{
  "num_hidden_layers": 11,
  "hidden_size": 256,
  "n_experts": 16,
  "experts_per_token": 2,
  "d_expert": 256,
  "d_shared_expert": 0,
  "hidden_act": "relu",
  "moe_layers": [1, 2, 3, 4, 5, 6, 7, 8, 9, 10],
  "router_score": "softmax",
  "normalize_top_k": true,
  "routed_scale": 1.0,
  "balance_loss": 0.00263,
  "balance_bias": true,
  "router_z_loss": 0.001,
  "router_bias": true,
  "init_std_router": 0.00941,
  "lr_router": 0.000893,
  "num_attention_heads": 4,
  "num_key_value_heads": 4,
  "head_dim": 64,
  "vocab_size": 8192,
  "norm": "rmsnorm",
  "norm_place": "pre",
  "norm_eps": 1e-05,
  "positions": "rope",
  "rope_theta": 10000.0,
  "rope_fraction": 1.0,
  "qk_norm": false,
  "attn_scale": 0.125,
  "tie_word_embeddings": false,
  "parallel_block": false,
  "extras": ["capped logits"],
  "init": "normal",
  "init_std_qkv": 0.0301,
  "init_std_o": 0.00643,
  "init_std_up": 0.0301,
  "init_std_down": 0.00321,
  "init_mimetic": 0.7,
  "optimizer": "muon_variant",
  "learning_rate": 0.0101,
  "lr_mult_down": 1.5,
  "lr_head": 0.00771,
  "max_grad_norm": 1.0,
  "warmup_steps": 200,
  "schedule": "wsd",
  "decay_fraction": 0.721,
  "decay_shape": "cos",
  "final_lr_fraction": 0.0,
  "batch_tokens": 131072,
  "max_seq_len": 256,
  "doc_mask": false,
  "train_tokens": 509100000,
  "max_steps": 3885,
  "dataset": "wikipedia_en"
}
Below are experts of layer 8 (counted from 0) of a mixture-of-experts language model. Rows are named router (the router's row for the expert), down (a neuron's output weights, with its number) and show model dimensions 0-255. Each number is 500 + 50 x the weight over its row's rms, rounded and kept within 0 to 999. Numbers have three digits each.
After each expert's rows: "comes before" lists some tokens at least twice as common just after its tokens as in all text. This comes from a sample of Wikipedia text that the model never trained on. Tokens count by the router's weight.

# expert 2
router:481512530517511500603443520511453502430485466445455566537564459462453486509569496523586497502421461466477505394604550503420523489488566474578512476415474463509502587485560541514426445416537487469487519567566514506500436472562602453474505508471436497424481447521470502453470503503611515467462517508629589483484501488493502474550456545503544559482413546487576570562544536545437524478455528433466438522559475481529548500506433504487424469499503453508405480496566538508438518389544493517443549550488501496432551486524407518473569547561558525465517576470443473477503493446498509508548466593423461391372503580529474557493535564552519606505465444401374531482394486365443594472493515555459509410499526509491490465412513556476540438395497509429497563485482423584420513502479499
down0:446529468498461450470515409462529425524429469622482527532476549405588606547520549537501489514477464439469509553435525498457480544590439492449533487503536455436533535500531380516527446548493444421526517491480513575524498500493491609579596468458456577521535475522554516478460475489462588493543453628515452497514549476518518454577580489611511485406440557541560499481397514511462506474500557476545454512521500509519451411448482467478524531555516418489524535509515522593473456591601462383497469483525410571503562474543490519511513556462503513588567453524530553479518588475452509510518409476488557426553435547430486552473523458445443474458475504687488508595428520530514477530467484477417416539534481453462593544453395443468521495562535541455462528506469525485621488563477454
comes before: " of", " to", " in", ".", " and", " that"

# expert 14
router:552453480529533544459452597533545499529534476494550523634535498519411411538442492428604520394493503470424507432505514484486536450599540528580483361499498558510421573482504528490540482547545470471497451479468437522579440548480560445482520458495554538514470494490500502550496528485538466566550491512499547432409440482422537463486448515511515520459428457458521534523452475539506630455444455441504544483475479446452445504638469458556593450499531462541490438495336510495437483553512363515534570537420511498399546602547443575464488534518448544375488499500503464426633508475516529426563448473420491529582521555428463575553572515494463509503498443571512477524531502487485549525529534519523518411474545408455570439552516532481518418530449482485425522472485482501457424511459515
down0:492522597469478566455452470513417421544603514447476472526493472518478567393534440514527490559587554560471473586440483478452523371543529496515578529486561532523422594498459450527547423606451491595500467470476545442489631487511494571543605471534533564480414455539538502525496534510556579642530481514442371516472522550455481455483542539536515512542477511554537406538445431536512503458586503458495454509451485435466459537453480524385478458489535404414543544515313451493466479540579543469496563411551505474500426485486526470470480472511514635576497474529489473475522473438503581485490465457519548485468497441486547515435617437491495492454453488516549467528550521526539549509474520476512472442547495562504526508530511477561479549475486484444501416506607558528584505586502489
comes before: " ", " the", " a", " \"", " his", " The"

# expert 13
router:547619531556468517557515556440396475491461504571479536487486582430495406439443505476477594492405467480459427585524489508453602560423516507592533505505494482518454518514605428446500500492443458377558470446321541462587452481531473483448506504465497496522537497497509466565519578533485448477427547565483432505540448506547521484421389559602611614528436448605565523587526368490490502505476436513459433474501522484531449502612495502494562456506534506497403540497501490517490417499527522505511480456510507565507603556467435503439504525513481465488470500547486527431449512497497504469538518538448528502427534520506520456532509484512510461416546426541511475515547509466507523433498560509460516439540549555509571474505512544645459510525425485485527526597474558439395469564444576
down0:515448451580540453477490460449498522523469574514462636499589498482495498460503521531472508528520430459529407497329461455493476519605462561531456528503472433456439504569518537555502439424425478360448439488570490540492449556542564533559397451577479492589538454525529399470581619467569499423516438485516428489419449546458540377549541511502496402503508498546455492487545561516450457421574511474447519465474461562457484532463462574564482474543430487507478516483594503584503493528546520502484541470564421521527542441493522487506470551451476508513527467477545488452475523445585417452574518480393469535481549486458575450519545486517514472524534476459506517489575545567544493504523524363439404482541477417546528621518479468473526421470435527488505576408506479490571483524488585
comes before: "1", "2", "3", "0", "4", "5"

# expert 6
router:463556495527495517553441505566390468523482534507547541562524599421496491443537452489549572467593566522428461466471544490447452452595532485504469547533431468446467521511560490487585502411523595435485561521471502487480484503529470500559620504544552500532489369558542513444534548650553583572445569452431521520503591477498527459529382534381537552515488533546595531521475529562521496513445588559524405459478459508561477501561470514496545529489549511376473439609507529467492463450474522527431478489488450604521635451513470542507482545518489519493491468466634513466453496479506484470488492456500431520454494510491451539536518620525469534484536518477548604557496500393553580571486481554399566536523568483527619511519493525521484531455475452505516504517410484472424531573516485
down0:403571390585532493475489540523554563494515510551544536548515426499476500538464543523568453573433582506452392451479470402648474506446552525494513441479449489466405558496469546513482562510438574452467520471586543499514472517451527514520583485542483587414549499426492554569470396515540449495519446496504559432546509534520442502558465472451419440465480501494499504502586450533514504445580432457468423454574540475457546488528508540361432574519397547480504533466476545418527577489546511479534418558552581447475425409556475548548572423472538546555509538529517604524495532477523536437551423460502493530465510489465463532475404509521500550522415512536494558553526427537519449473511572459538442487512436503471487496493600508634516413540559476508491508605539532588511498521588461
comes before: " |", "|", ";", "-", ")", "–"

# expert 11
router:506529468555523512532464542510406567513636535603489472531551515515459601491514463554516504481531510541497469477506450515531578512514507506462532485465447489530529533471481552463505490400527526437483436528514483549488501675500422456427471528502498473529373441511549517554501497545598556523474539656575440554470406471426545484460443503618586586514408580556545492464546466615527552517425509461444562448476461507520539508564482556502511497526612514507510461565512572474547469508459510493452445471513474538409593478487505445498417486530445481385546559433548434514584560497537555512548532565509594427506490489515442474482473556510605531475562478565406542542416519551463557586527532503411468554515476466489591549522519551533500504522513493512463480450413518514411587516500480
down0:459477436613515427477427572586562559473532521528469558537375455583514452557551563514533516536528523444454495518498524535453549550571436480523574490519462478461572526418557540552440503521514536515576510509470455472505523429453390603488507459444517520501567477469409501465484545465512510406423453585511557518377510491502424515436564506520507471433479497579540488462495500496496575504439490405394522521498499461517465528534463528594507428524564415592488577471478438555449465585494446564521510468550478513416483492600468494433529499537512504574471461500449465489443534431518444474541423521490400464576509500509519534445549424518557574428497532457474484454515409562503551406424576460551612505473496597484438543554567516468591461465449454542488471406447587530493500423518456
comes before: "0", " |", "5", ".", "3", "4"

# expert 3
router:502486559502418544629559538433490593427504489526523566519537507455487415521440471480549552537411469475532444530486509407474495420514471513451433487471529550494523572425537529361556513418491524432539531511499521554559547462528453548503540552597475525520509457485490512513352558551656506517492518474495462428491480413441505533519489577532598509530443604484559527461513594504511483449441480465547562513526608470490532506470408449551529450529536530610561452561465592470459482456474510483451492453425530631475505534509523539511455511413541505540402616527515525459446463427511510537510527491536565462540585571519493509560463466604537527536555450523568548545514549442564481568465520449529552509519564512531550528415488543565592480524468364502481537528459553483519540516505521
down0:440584471476582463489534402506509466471468569555523545497493506534481483514588603501509469501499533600446473512505560471403402463500452462408398503417567485521499505500480530504564513451457496371398487495463531524508479419483551456478494534558433526445442547449599477568404558543426415457467591428542443513501541490486417527532553477521508518583462406486429502594457471466549530519472473518540477518532544402480576509481521517531479495518457486498548593461545393510539523461477555422453455537511482411510473397530471497560472488559491545517472520485540557518514510530500494577465503537398513428526611611514480573603512460535559556407442524465560468451432514528529515578513417511524476513481513584521424521452458469462508423519410423494539595591508504576522418536563497
comes before: "\n", ":", "-", "==", "===", "|"

# expert 8
router:491522428510468519572449489490449544490594542501522560499628550480516496502459486511498517438502483461500560349514493422493486400490577493480527501459442620509429512464612500492522518414576501430459486583528488434535469565490644486499540457533570495444459543466485493425465483570487493428411560537494451489552504508466474502534517505475495550451498555584464491536520536506525432439411445453523456410480473468491496521454472476534419539494523477471480414576522472465376498536515512542417576618491495509523573532546538576477510565535657491494480506524543430450535507492578479526540503570467511481450460494519507523496442500462510566510354521467442597527497536305441556575464439505495464546554499509472549437499609455526558511454451473474525527562425477501431464481496558
down0:466524514527523442557533459510594474536532516540521522454513522539497548442455546506439375535529459511418380451505433581546511424512459522577578587498445530487597474601500475507546435496527577513490549449445505494518483554539455506482488564442572536451542606431539472519465457553557422452532400590535495555518449575550387459440554485557528479524474486476561514482484549460397546528503463484503509604504501574452479544488511379534467512506445512437514519467506433548475438471461433619600369452503514483516438442466553480567516447489556459523475419555492525443505436485417540436501494471585560501497578601472451521470459537482493530453537481549483449553427580495473528392485435517474574503493544517411439469513530512550506533532568443502445541545519482521417388451467413
comes before: "s", ",", ".", " of", " and", " ("

# expert 12
router:562497497548489537602522546406432587503492512548561489470554575501445564535501457415534532435503501453427417493532561571551534442545500435511456465455489485520529562520481588490456523519498394412515480477455471511569487523565672385503543556520462493437476444392410587354472592576489556481518505618473523537507453562569508512525492483500497521526464511528521528512578539535490535476557434492464506476423567471470468497467504454536471525459505555503394483544503509595442489457500401509445568590555460474556516527584534495436425459503611532485399495526437442480542532506551512467540468505516536434496468511511493519495504504570481529527499490386494550439467514483537489446573508546545528405488559464573547522496462460604591504507410402525551521533383528534513481516438454
down0:458460511467540450426411465578409499506442567500512474428428488502482629450489487473443518531640492452537509479508417480565573442506475420565498523444572483484592524515505518505494491558558595567517518470451454517531566469445522630547406468501493440442587491537507474462463487472470536481545644526543515540503486341527500622453593401505488440516566470465550451491481436522534435477521460527492512450599375447528452531520497497480386474508445476457531504494475494477509459491499485468427502542522525476547405438514427550499519522522545532565464493464556528450468493547430553426518552493425505423477431516540497482430489503461552549404500435517550547483489486552459541510445537506557507528553553458478400494518486411475530495497467462465528379457469469445649558495497561
comes before: "1", "2", "ed", "ing", "al", "d"

# expert 1
router:528595503548407520565481538465451492426593520466533529524508473467457547546490432423509527508483532498449506584508481501386522406498601471506468438514562490534572448442571548486525518486546531465599510518546485541712480508464550412502526479559337436507511493427552460415402482473506510425494443503530461537492505501480499470548465599495520505447507578508481522506511427476404541492499468450521470429512463496565437646587471398546509529552502429498520478476453476430344518537508489457482491559475484623479501514435482518485446486520504519566503545467462467427500467435522451468481533530487483551400502497473526467417508563460511584460490514530474541501455432545542471543542526560488574446532565492506474497548570550518464448531416420422513534556472589530466444416527435
down0:463517399519514512435564454498481535584497452586487555549442406516481472617488505415551558511591478620491507531505573502537474589503647527505514529533481482417467595520545484505527487461478500562584496421371463480444551516374434490512540521411484537530494455503455442526450513452388535453522541483505455572460505525444527486546410432461473520498475449511448478484478445478536450511415539577646517585527495530498527533513516449551512509547550533511447513505504529550376476440536498538504444459481460410551585434548551508473516518516423422495565421458482454487534514488538546448498441488463531418420518440486520446471540505561497479565460560525526537410491557646426616496537520515450494495420488444534551504512484502470517443501494520471564516441515567497504483366523563
comes before: "\n", " The", " In", "ed", " He", "ing"

# expert 10
router:547528519515465554614460443391496572483505538568536535529517499497467507464504526466610549478358510461501461441529473414545498446488445504541579481466464546507516569437542414512479402360490527439516524553487469516594538454501546459453503552540420517507527506535469532505515519624536572515433502575478613546462460522529631479508391499534451506447482557489505578543610433531461463532425502553473585454481462518452543512544464471515544437459546457619473445500456617428520534510547466532459505515504468491454559472568481480474495549531562498482506486569531469493601521418448444484620491554462508481473496533450452546556555555516517546519477355422379475465473539440440570596518540523539559521549556550488614466520475455502473494450492556504475517496523552491468551521491559
down0:533587465540516566473483461497505447529530508477549477444578527478484482482568470571481455532544459483524498527461439488571515456562520535431461464549454478534484513426475515497502431537494544519410587581450527477484496528535520497586543509549475455510481429447552464563511444460572407481478514558497493550427542475541489556570471474482497464475546531521390544650492403501462525533493544486489486455429504479549613513501487477564491508480527530599543539529501501522511489503504551427414586471568488453561539402516572452490544659476489467482562488476458587520463551402535511557469515417459474478559411417467593541549519473469574515587514485421557553514531550495507420447434539465522430438441482509457566515596524489651476479612558373507611481500467458455525438444591433
comes before: "9", "0", "1", "8", "2", "7"